Experts of a small language model: vocabulary 32768, a sigmoid router.
Below are experts of layer 9 (counted from 0) of a mixture-of-experts language model. Rows are named down (a neuron's output weights, with its number) and show model dimensions 0-127. Each number is 500 + 25 x the weight over its row's rms, rounded and kept within 0 to 999. Numbers have three digits each.
Before each expert's rows: "comes before" lists some tokens at least twice as common just after its tokens as in all text. This comes from a sample of Wikipedia text that the model never trained on. Tokens count by the router's weight.

# expert 0
comes before: " of", " in", " and", ".\n\n", ":", " was"
down0:457491462519458501470537503488522490497463492498533522516515543507459516495468548489496454493510454500542489486493440490495493483504516491550530523507461483508487550549469469467474488464506466474431512500497468529486514525466533471458496551533483496536501544488486512517510492490501514474521521498507489482447507472500460495528500491531517509507484501504515549523519474536448485459496
down1:486456477498497516479479538530516502490520497443473464513503512500464515480494513507473525497502526490523491465488472492482489478486502488493508528537483494501531544423409539510488474493506497500517494470466517495470503489501502534511491544465549488521519543553495494496517511482458529486466526520517487518475474515488480538504503516528530487499479516474550519486545489504537490531475
down2:518462502482490504497481516499528491573506471488507463484447474497513514491500525491465508482563557491497492459517491526541503441464499517511530512467493491509503510437468510456499506444514478541528497500508490511460511502520507493501477523523507493503507451490497464471471490494499521469521501502491519481459535489473488520520505486501466514485472469469471541436500530471528489490512
down3:511482455488448496521530473490488475488495518509515494519467487529495486487519459444556528474516509491482507502554531508458498502463479456545466484482452512509532495523527474494542484537514496499469510494467534522469473484493540542522488484497532515510505514472522494484504510482481510494534443489502524504478523473550479491488519475520523511513501492530490500499451489502528488445498
down4:487519480407477532494456492479512482473507532472519474487485461528488485471484503502477545492524505502531479506562517518514504491527524494496516516523515497495542485519497494499467498505520488510502518512487534475490521534514476506520424505442496481483487514484552473497511494493496537489497471438504488492492475504521474509503455521488557519535511527523472445528488527526501503510521
down5:494520542458478504541479442518499510485529477498547542466499527485469478471497517524502472500488497532445465507479532497494500466458521464505513485498506491491484486518509513479523505500514475513479473497501483527523476501518483525506500524481452505483515471521497500530481515516479477476540509537466488475496497544549500476480486513469516487466481472521524514486475513510531486454497
down6:489466484491519525525513534503465471495486494469509475482535473522489527470521509485497493533456526461508538494513465503508481472507496504523482493499442449500534509481496494492486483521498423518483497433460448479494535466506515515495500525502484489529500480520467453425534486500471526489470494518507512510479499506484480531444488491550484485515525525495496463513525521489505500509468

# expert 14
comes before: "20", "19", "-", "18", "1", "2"
down0:498485514528506545474488489446528549511511509509502514509510489532529446485490520498535510499501512506490501492452515505482521499510526481493497528545475497486553509540502515483488492487517490476510492442495478493507522481531472466492505500514489532494544598484524515480487521477456541530482503488537556502474546488471546530484494515515491512505528510553483485457507474533519487484483
down1:488553501560512518504479470488470506481495498545491523519488502505484516478479445428534460541527507474487507506500459501531525513499447488470501480475477471493487525476476542501466472501493567482476490507549464521554527504484514496552499553490502490481492564438526491507552495578473491513513501509538518499523499493523489498461560535460473507518499537517506488482462483510476526476536
down2:492470495506442480477505534522525545497486469552507504523489532500514540485536483517476520471493503500529515515508540488464501511492435462506475498512512561489532519501494534497503513525497506510465507484499486476484491512525506504473477452489562508505491513497482514558491481480514489452475487496484514547524484544463499522477565531513532504474540507490452483512528547528517490465457
down3:484555476511452486533537494487457511491523449543515515475517507501526501504526467510499529507518446460552506512513496459492480480485512497506510515477532479519478522498488515562491480495523472483512524527520479538502443518500495503469484467508454485547501504536472547501519480499461506494501531530505505470492454532452510456500513499509518507480472518473501473511455563538454535503502
down4:484493505489513482500503518497490495538464462468509531532480466499544482519507505512533549511478482525500501468527527535467516457500538503514462504491499504542515514532529503492467468574535494531521488503507474482486491480504513502480493534507487537517506489515491528536501454485541509487485537522465502517480515494515496515452512493518508458488503524494535481515500555537544518474510
down5:513493492517509511535489471527504496479505494514468521494455534492511510499484471486481481474481473473548487470487495463511481511516504485503496527498549519510524531451458492499507492545527500492437501477523504527491499474522489498562531478498538492499499488522487519523505502492491512495533470498531477536494531482454514497508502462507526534483477505484565517488489528508541528500500
down6:477531479466527479493564507436513503493531465530497477520481494493490486512541533480536491466533546540495510463472508528505508498536533502472502449531486507519503504484489516497457452510499442469520471489498507519500516555503484510525527517514488523483474508476496526521512509491497488501506505527516464492535508437505496478516526482510450501469493514491540514529502484475493500527537

# expert 6
comes before: ":", " in", " of", " by", " to", " and"
down0:523474493487476505478517551510515523475509534489487495520534509480499527523525481490473492487490488505486472482524541488476500519503485515509516483518503539481522483461514489504520513513492545489496473490489507489534500511481491498467556509561510563524484541467518540504515499531458475486484529525493571505486502522495502514487506536452529494462460491454474478518459535481474509520538
down1:546532519512521485488481502513486465541474504468511519507488548505507491506526464510474484523544524496500520508483520501495473497486495480512473531426492498501493510510510489521511507484512520503508496520517531506491533458489519507472514467513500541472489519508511496474475453489512491483510454520444483522529508534511531454500513503455514533500543511563531461500459503544513505518502
down2:526475510533455560492503497528498504502498474466486454521485539497540508493504490506473492475480514454486495494456545524529457492524509491458518484495480519516518513518523482506501470508459484531469510487472509497497494475551486482497499520553471476483461542538483487514454520493511578495506494528527497516482515530510467488490523518462483495482493574511491485533500478533509517489487
down3:488499521523482461524523522466520476502474467487490508518519503489501487486494559503508496456484452514502510490461531478491517464502488482486523481505514549533493469531522498488507461518467432528530534519524474531549487465493520531505529502481525487507514486483473540486532509527481501497448509490511511514457502479509557486509517536501539533469479484488478512487509424479529513468482
down4:518490490456505452545494477477518520482488515472502500490458497506495474558480495466527499509512443505524490489471517495493537492488462516518457485550509520522503456460442457529469472506517532490488515489521497456484463533468514548459487526475496496489481463498476546511493485499507481472487548453473497455512514515505489509490506502490509504522538480497487489499498488469524496477540
down5:485498490483523543520520511525484554475485488532490504529497495514532494488488490491505548481490499506472513495495475494488502540520481511494485435461510504497506477494543499474467500492505475501466528448529493479527524482517519477572554460519485477511445518475528518498511533500537491557458522489517538511534498539502534546482489501515479535517494489511482499462489496489544495459510
down6:528482500517506490505472519524537483495527530503504473526497471500483501483545429505524504475474504474536527453510466474516512485473474494508516453495538506455499494514483487502531513501551525483496494530471468493492537517507475495463536496498527536486476445493511511512470501471547475508509526526480493520492462537519473505492476552546484514509494505458477507484518535523530495493485

# expert 16
comes before: "-", "|", "19", "20", "0", ":"
down0:542534459498493497524496558445509520482467493486522487445497520516471512494499484488522464501517519525553488518535505528583520511514532467535504495435513486471487509500506539506491553505524503542521514519496506532483477498519552494482515490476472522502546519486560527511486483511509508484495518502470562514494479479474463498506501473493506528538482489513471534496473517457478504473489
down1:493493484538480488489495495521505509472466525483516502493564505495418506488496536514523517513463503456521495530525506462497478485450497471527508501494463502520474512551468511508475486528522535549468499492496511523534494465527530467539500535471457508507506411534467513511495488446517501461480479477482472479516548472529509499492533445514512531505523496528510532550500525500449542529498
down2:500513491460500515538495491526512490553493471544529503504488480485444491485521529509486526543482501466454558492522462461522493552501531501475437530471474530494478477511526487519482468504489487466491520540522532471474496483477485525466485469536491532505494486482549500491506497475531515493503504499491502497498519497527512517479471516526489542491504447482484522478533508494505456489563
down3:465504527464524501487516524545485535508504470529478543505512524532534494517523498470544482503475527416471508533501505493489504472510498504538543517484461489506473497480493487459482520508492516491516458467491468503478501514525528490505473512502484472495518410464508522513510442504422530472472488524502514512506502465435518515479461463462497480512525496505498529533501456525542467475522
down4:479470497481449497453494472523486512509454499519448461503517486525483506536502527473526537491474432507505466544526516487493493503552460508526532525474517499478498514497530465517520497539471505465531555461520507518451496538463472527497508486517497504477479443497499522506470518495522539520490503490513513488475523496508513469462489503481486494510510490494537520457518516539500469508470
down5:508494476457551488548532473489514491530457512484503513452490536538523475487523475467521515521480504502550510534493485508475474462517506522508495508493513458478513538502480497550441494478460492472494486515511501462474484465481450493487463507464495527556527467520475519502463443453492491484530512481516513454487516522513561525503517498467544488529506487489554493478499502503492494530495
down6:507489486502526480491476466501539519461509466527474501507467509483502485525532507509481504507509510504518462528495518482501461541464520498500481502530471515489540514521504509437490569473466494503521494490506495522503482469466492493536524478451469481472498487480468497479471455503505543497484514499494486461460545479496495497473473482502487505516523554534473521484473505498500511477549

# expert 22
comes before: " the", " to", " a", " in", " by", " as"
down0:490498534538485472521493473487519495546509479521479517506512514499512527492511508484468513509497529499508527544549494478498491516478509526515446525475512462512459461508499533513488480537520491527528549522558489523467499506490543476448513507494481459459546454481471479495496524500471481493537515505482487513494497472442503548448491522512512473467533488472528506490523495464532513487478
down1:515529485482496502539502469487498555514491517500468496514502501526505475477482542535484492487479496546517464484513509486470493535474529510517490481535547478534477459493572492489498487523502523509522477485491478501486504538471506519474497516456497499498538460486468486416492440479491504469515554447473525525520492484493496483483503489502519478491509499509514484492498511493456502465532
down2:469516497518516499528535475482506477488534464551501520500486488518524489461502489507489525513477503488485492500502482516496522497491488539484491505500489456517552530477478512445518514490529524446535542484511511456478493466513510487477520464513448530511494518512509525489479485467523467473467501442485532464504474527458480512506540469474514508510457489503525480541474500473552533523487
down3:514473519460481535508501472546512532537543497526488465518436478484532549506494435491500531484492450480495531528519533535453476487533507516490453486503500503525522479494514449477492483458492481494468492454461515466465491495468482529497497544484502495494480462445503488534507479505505492529479498502505458528524517487502488501486482493517498539486494527529488513515496508458493554428520
down4:498529470484492467426474494542485489480516503473514497488472468447505490518495490493478480510517500439493519495486476497470539498503461484486539548467511494535484518501502493529527513535503512524462522459525486521480492439467521547511464479503534501498484443489492544510508546477484492445471496522459505498507496527502532490497481513509525511457490479524545494484522483483496517505482
down5:447491489496495474527506498543534508501552489544506513498508512519510489481504499469486509477468497515511478505493536501505468526474519510507486504502521501541544550477496505507504495463518505422497490520476509482472503474509529487448523532514461549519516561507538487504514482501485509460476519482507495509480533519480468499521466536478476489519444508511501503439489524478566506481499
down6:544475500501472474546467499457504493515476492511527479485531489527524547503511527472529531501518573539530508502505513494510496502504506460494515506476504488485547516495550498447497485553523527489506510490464486533486527502497510489442490457529503526495537502490468523513503507479502495454502452509488489491500517479504446523534469505526485474492531504485495513475488493547510487490520

# expert 2
comes before: " |", " |\n", "0", "1", "–", ";"
down0:513523482523448492496508523490519479465525491472456503511485494521517482538466520512496511503519505482471480499546515491508487487499487525483540476508482541489530501520514508511512520479527486533478489545491530488473516463531514473539501502532502507461537513498543512541480472500538500507471477493486477510492493539517540480529470551530496502501475473531506483460463506482523498479460
down1:523543508516470514504462492516503486466550511496508477531495490505481501509515537486475492552478536461465510535511527536546486472511482496479502495514454506485470511503479508499484529485514488479516468510490479501510531460523460518481483531509507543496533522470538476505476478519466536467500514466478489515487501567506482452559485500549486490478491525496503459509513512534471506487494
down2:514498520563513477512465460537520455515515529443486480514552483496507472502513454474500479518480493498481522472458553511482462524490482498479520496494490512524505466512504535467503502537521554533502482501504519479501524490499487485511508485527503494517522519556513506529512533531506493511518492460464494535544535469542517499527493462515519471519476521448517491451516523485508499483470
down3:515501553482452509518485471476538504474486490510507517506481481485522447488496499463504504525473522492497481473507470540511511507511534541555560462500522515519482487503496479507448521499527501465486515497493543499479470531515475477466506493465531503497581487520477520494508533469488482490493488505500527473507548501509545480485493485485509513511492496466537467451493473516474476513515
down4:509499477507479520410508535489511508534503507512542509544519509472477529511494503476518473483500529570507487489500416504473463499555508479515521499463451520490460538533542471530533483561512481505521509535454495495521488496499483520476531488503492533515534500504458474520532480541537514519506519485501490507485472506498509488517487462528491452493523499480517491475562484484477540515497
down5:489510504530477469526488457501475468549482510471496492510522524488522475498474479521501483500513520538520523477489554478471489518524466489499520546523456554457477493505508496512523512499501496482480513506484528485484529527496481510517527518467560492471425484488503463479439520431544505509502503488461505483493505463502525498523516470506499519517508488517499440491473441548515496510516
down6:511472467485518528513522474507519506487519538456526518519475491475489508477525480523507511494456550510539485477483475509518520520546490488474522527487520491521468511464459516492508507531465532500513553536489475471520512508519518499481476481476518508504526496474517514496497487497448480511496525528512507478515475475507520503507540531538527452534443499491534476529569505496486481501519

# expert 4
comes before: " |", " |\n", "0", "1", "2", "3"
down0:448516498486487488484499517504483479520502501493487491432478506530513515487506534509479532483477525499530563545518471434510467498519542477502524463479510538528506532500506463530521519475502500489507504514500536443502499543484528511490481523437486478472463498563467489475513562460521493516491508554537496468480503515472497488484529507534480493534455517533461491506506496463475498561534
down1:473489485449483470502504517464496474510519521515502453524545506522493538477466511536466499490493548530566480502522507510510500499514518517509534463509520513489486509485524499471510503535498494510500493491524496459463511497514490524473506479509495542475528479525532520518540510499486499509546534509529538527526484528523535462523501472507513527555501537505507524484488545543505513525492
down2:474503482530497513497499468512508480470491494499506521518490514512505506485519473498435461501461543484479501515499473538551431481498487515515409511526514535524536562502463469475519523492461515483502501520512482516507496473509513497555467526476508471505508482500522544496488524465487501472534512511502516507467469465504508498504510532476518494488498450520494506472498521494490504478520
down3:472464461473478504454511487458503500500565518518499508504501487469495479497463469464486507494545530491504514497486505528498592532472498497487512499462464444459497520512520525492479506451498498499516502494461561504475486551485529516492453504443526484500542501525496493495566487566502455520504454542501497482509483475495493497516478489506502474494495469480524492532460497519497555494503
down4:502496490514508492505471496494518512501503503487523480554478458492465500501517514517468521568478482492486521532531499552488522510474512511515466560502495532511449501494460522479476504516510503486530499530512473484527444487500505495467534567472500457525449478493450512465505477470508490544520498479491460531559489488460489505515532458508517483510454534508518514485523494487492497555533
down5:484446543544469497477468482524470495488471525491478483558494471505469495483510542522484485493487520486468487465473501530545483512510487472475503465514505440486461449474496511515526460525532463489494527529523510482477522493488522482485547504499503529494503526512533485532483516538511469501523516504503506483499532527506508479529506472526528497458482510538514480511527457510541510527514
down6:504507477499506503497492499500472517475557516496487505508480466520517471508516499495517464492518510534553481483498539455507504461445457489489507492484482481462510508542516492505512509485469521533511498479475513526461456437475521499530485495491546533490503536501487509512514496485555495483542498473533510521518517457514519556512502501520520492513500550468481517493435504468487522509501

# expert 20
comes before: " the", " a", " his", " an", " her", " their"
down0:505495490508483465510506479512544504499496503526513522508474529444490515522504519458467480494495475450550487481519500509474519507506488463504516495500496501480496525518461550474459495494513516506436502476515522480533450502564464484489524530518529512492517545525492513522551537488477530451477524508506470526522487486526539562466469440510528445511454503505541481488536513503498483501504
down1:505483533493489485535477511486488474489438549507507498498503510541485519516533541532481498554519512487491516478542472450513497540501500487517478474487544522516531502528528479494518488515536489519496494504504497521488477536505514494467517471537488490510524506489511480501477516479496510541507491529480560503513533490502513527514554515510455483508493486524520477503527476501533499558522
down2:542512505471514492491530514504487473496538526484507520463499515452504519540540554496513525461493520500468509529567448504472511509482521499476528506499517502523537501509515519516491488525451507516479473497509455531473518490484491493443495500512506520512514469430499514526483478527483462521475476531496515483443502505502531499499558486504474506502482526503532498525469480497510492517493
down3:535498527548513532522517544516470572495515557486498505472480518492515540518513547522492504504486515509492493443469514460500493543504498479508481480497503495510513498480509510495515456524534493558499529496466479496493517519498532491505533506535516460518493598451535487505465475494518470474547486542508516485521475527493499498501480510502514466472505491453494493515460487522523466539489
down4:463495524466463474438522499493511511468479485514500479496550501474511511489508502504511512495491484464509481492489476524421539488483505522475489479475519473486501567486526482468501484487458539473493466486570531538501502540509506502480523513505530504523528436572486528483510527537448481490537525490505487533525539481510493513533466444508469526472525475486463519549513502510501513501460
down5:500527485519518486498497507509492529470485537476522465506502528518535501468503462499511484503483483481451509447460510510500494502494509472503522513555527498505493559505523481542502537464507480526470504483513524512468507517497462528477491518510457471478509535505516474528489480501532505464509485510507522526508483490523524492467491563465485510504534498512473528512529484535512510455477
down6:483505490486508469509470462489523534516539505517517452502483515495521492506496531488450452483500520511536501536495480506465506496540469488518520521483541492474480472520497482483468476479444556519437540526527433514554493465513450495493500475505516471518513537519496518535536471458500538533547494550486510489518458516493503492517516550499525487504532520509472558452507513490510454494490

# expert 19
comes before: " ", " The", " In", " He", " It", " \""
down0:467515513537460507458459476518498479481498540527459520516521494512491523516459518488497523547540465456503472502512446488510465469532532510474475518506502475457483515525490503517488499537489492491475484469540456465497489515468522506508497479478505461506490555497515489506499528504453544527426539556491520484496498488547489493461536524506479534512483521507506511528526509444498534491519
down1:477539472523453509488525499518475483479526522526520557498506487523476496529483508502467464518516498451504482500459520526524509483531484466482520484502507533529511498531490465470477476491521481503539514520513517505519520502533508499528468495498544486537529498517595500554493500500512507476475501500541512542489513503475508441486484523497518491498520481501497456471560534466479496485464
down2:503501491543499507497479429492522487514506520514538472489491502497527475503524505472511557511524477481497525499516524523532481511508471444487518484511522493543533517490492501547519499501495460523494524519504481542467498500540488525463489506487533471532482488458488471532520494458530463479484503548540536515508497524504527479498516510498489469504498465483492514448518493490496533466457
down3:529483485507496500456488491462503478498500507518540452493455469497464513516486477490534468504559474504493487519507517522515517540522501489525493530496513502526501520507510492497513514511483496515504501463510479527489479463505512470460511524519485513475490538516512544498503509470445544500497553482483504501473496522484446475472530493474515510512495504511497519489518473515479481476521
down4:491466503449525510497468486474530490493505497473494516481485479508409517518476469462470523458509493542526501426512496527501515462518480510523512501492502508471464521515507535478527484509481496485498490500529512530511526463474510460506482507495506455487535448512444499492551472488487517492458527536444477524528533480504462561500499518482464499484477500479506516494483461484544519490535
down5:485481501474525515499459489508550523498460518497568509484504451455487526496513509496465487496508520544565507520533522452490511504521524540553465508495535512478472508511514500475531497536511490490494534490490481418510522517485467492470458488486538497516484521488511502510499510505517481489528496495523533508533493507516509498507473478478508509482528482485529476488513510487538492513503
down6:461478497538489522466522475484530511526492483498529511548458478483482487517482530509490519515481511529512495479472493487516501496510500509492491487541486496498499499516491486493505505529500513495486536532486509492516491488508471467493498558514501499585462497485454518541503525487476489480503473482506505530524521509482499511512488496474453521510558526495537522512511474491471476476537

# expert 18
comes before: " of", ",", " and", ".", " in", ".\n\n"
down0:529470501479504506483541506490516482519495502487473497507499473444528478525510505510529523465521491510522507499530455524510489536492542463529479488518437456474475481508506530473492470514530502516488519502522538508489485512501523494511558506542486517503473460506511488546509521486496510495514533495465487472516515535505463516536505481502538506527484484511525503478468491522469518520485
down1:508514481507495514510509525502504495488524505490452497538506512534530512467540506508504504471496511476510497528469517500453515529546526474504497486486475478458465510484478511499454498496495470502491483543532489518477499505506497483483465461520514531495463548478476482506494519500504516490518530475530482483457482490453509552528469504447512497490507489518480500492467509468498486462508
down2:467487475522449484494533504501515493496515469451477482507488484522491470513516486560506502477531486477467452458524482463494456506510519495498473461489511464485493537551480525511506488470477501537532470499451499470496449562454500504473531527522485510487496473472511483524500470497488480541487504519471537541505509494472512561502506478497523547507481491460464462448504516558523502518516
down3:501513503532519537518468482535462493519519505476477456484476542530507490495508487513519504545480496483491484505466530497492465511497509518520467533451500467545524505510480508519497472501510556475485507494543567572480502471499516496488483537522504502540520543457489517468509489505469455493484513502480497504456500489505496505524495473488484502536498502493504511494488518450469512491503
down4:475505500475508495499490464468519518448473475458450479534493476486470507517483504484496521491503507517487507514502473509557497516488482494476489539529482493478489526489515512497525509509494512510514512494518479546475484494515487572501508497487497471498549500517523492528504447523493469533502472490510496508574501514508466516546462487456515508546475471541506516495509488539497492531491
down5:489510496435482485500521513485522562441489497494508525463500480527532535496474509467479500458482458532505519493441517509450497493485508504445545448573463506519461503501497506507469494481461498518498505510472465482508538510524464552529484515453501522522499502459457497501530480494518506490481523496550516522502506482522523505516534496515553492514527492507500492503493543462454495511502
down6:504504538527522488496547472466499551547477478540511506561523490546516523493482488473483481538476504522536511521518486510525536513506555484495481505492550517505533492507493501519519463514507485517472465513466485505534525490517484423493423526506491473488473492499513512515514522532520521511518459501457511497482529480513523507510530459464499509525505534484483502481483527466516477468550

# expert 10
comes before: " the", " a", " was", " his", " he", " is"
down0:471506503533493546509469502527478480516451530503512524469519507458464473542492520505477465570491517505489474495457495504506472519506465516534503519524507507483509491469458517508509497483487491481513491526524478505466455503488492520507469522465535551492467489482507544503495503445523527510546464560497496473516503502490518511494460444482471493524517440520513527532499511521528551526482
down1:515512494486437507506527506491473524520490467481495514507502506501497520486537494554518495486482483511526529481532501505493487511441553520505518503459513495517494490530510539529444458475473464490502500569460494489515555500502527509505497491472507536509478477485511535502528510479483412464482483499480525485502446518493476477499513505493529498517496486493461496499463516547477524514503
down2:546511505520487482505504505488541522487510529511552504480477531530459500527480504492493513483466499508480483525493512526498497497524527503491518498502501512508502503496509561484534522480478509500492468487541541490505477524511517468487475466494501500575517473489514463536525569500468511507503563532522517493521509462487494501465502492503485488479469481498478512500519571461465518507488
down3:505515491485454478519481504488481482443501505480517495523540501467488561477509522498550501524552511479538516534469501520514534490494469475510499506483492492500501508561476470501498548517480487446519476487514497500505472539517494532529506494480502490489443426538505511528488482492499496485477495471550489517502529507502465515464465481513492486467480493479507508512446494527483518532472
down4:504491541507499520492485513500524486495538455495523515539491506468485487551478458422499503449453510536480525491537500500499540525490551477524502476515483475495480467482486466474482534482535476504471523470512501478510519495502480493532520485487502530536517512507493491502529480502542491480526512504447527485505518517498449509508476502512496517492528540541469509505514482545504469501462
down5:488470498494495535486471515449541508477511508511478497583532515490528534473499494488551501507447475493476501469521522449456488521479519564514508478476530523471501505443479506468517530535481467512488500499468549485477466450538528514523516521530535560512512567498501460534491464494501560508506481465498521560461493498525494506491526498465503519515508554437509509508481486484549469487474
down6:477530506479460451508500487495501508486494454527491490540540486533489502534532431540491494498542484489465458511488472533501464491540497563493522530513484480487496481523523517510470483526502520550497514539516513530510504524503498507569476528474494491502539526480496498515512495495527485488515565494534542469487501502543520498486497534513527508502481485521494541520526490511492515484509

# expert 7
comes before: " ", "|", "-", " The", "==", " In"
down0:472541479477501505474527488482436459510488500495484473464526516490478478458474501493500478509528515482530500480457459479519539501493507459527506481545470531481499495490515498513498518478498485481509531526498536483514518509480485556534523520544515500530488474556500473565492534532493523518492542470517512494483500471521503474481466501522503528517546511499505474517563491547474544499547
down1:469487539524500468532479504525527528509440525547517504506525471486549486510512519485528518514485467478478486532473525496494522557529471502533496452522519507477504534513460473467495523496504480546484527497471490466532528497466472519546539523520501495521549443510523546498499517550510452527508547520539496503507536463515510536526459563490502503472515496479516512442541518560491488514526
down2:487488465483482521457568435490501495550492479505493489527545512521495497491507521468494539477536487485528455494478502510463451549461483479474572501483506537482480461515529485520527508481491522511462531540481483490534492487497495477479456488502472531497478508510514486506488523520471526565516518499494519509586512514496464539500550494514526522513488490553475483475497487514476498506505
down3:483527497420478486501535465493546512522509473493476497470495449510490496535461506503512487520526446501491502501507486474462499500524537526572534525490493468504525538509517490451525498496484532488479530482462497512496506505497471479488463520481493525492445417497510512527525474517497465479521547499537504491516491534493481495454518485463500495531463502510488521473488510503514491488485
down4:461472530497518464485487504485504589462499497491469488498521486520488474480511505490489481496520503463514496500458505500494508484483516508505449495495527485507474487477530440474430448512530494477491484464474509510490498494518459490465513556502492514510473531541516501512483475507516468486507484530511509476483495476533506503435497528489481501502521424493534476497450511520526540486476
down5:513519509485484473542516498523484501503457494494462501494532540539533505474485500462485512477456496476500515477473507525459483472534499487479501468487524537503468497509500484532500446510492485508469542542508478467484504537495511481536500480500524486410498489494477460499509495488487507483500500518513528480493509515506542495556498497525545476487449509482485579486491485492525517527521
down6:451488512471507446537521483482527501518491479487489540490493483515468523561547493541502508508524492522484537539531472502587480499500491488504455520491501506486476490517491465570504457463493530472512501504532460506487476468523499491483483479465532499501508504467504508490536552512543490486501485481493500508509482505457493493503554548481458486537465433532509480477522488457533506472487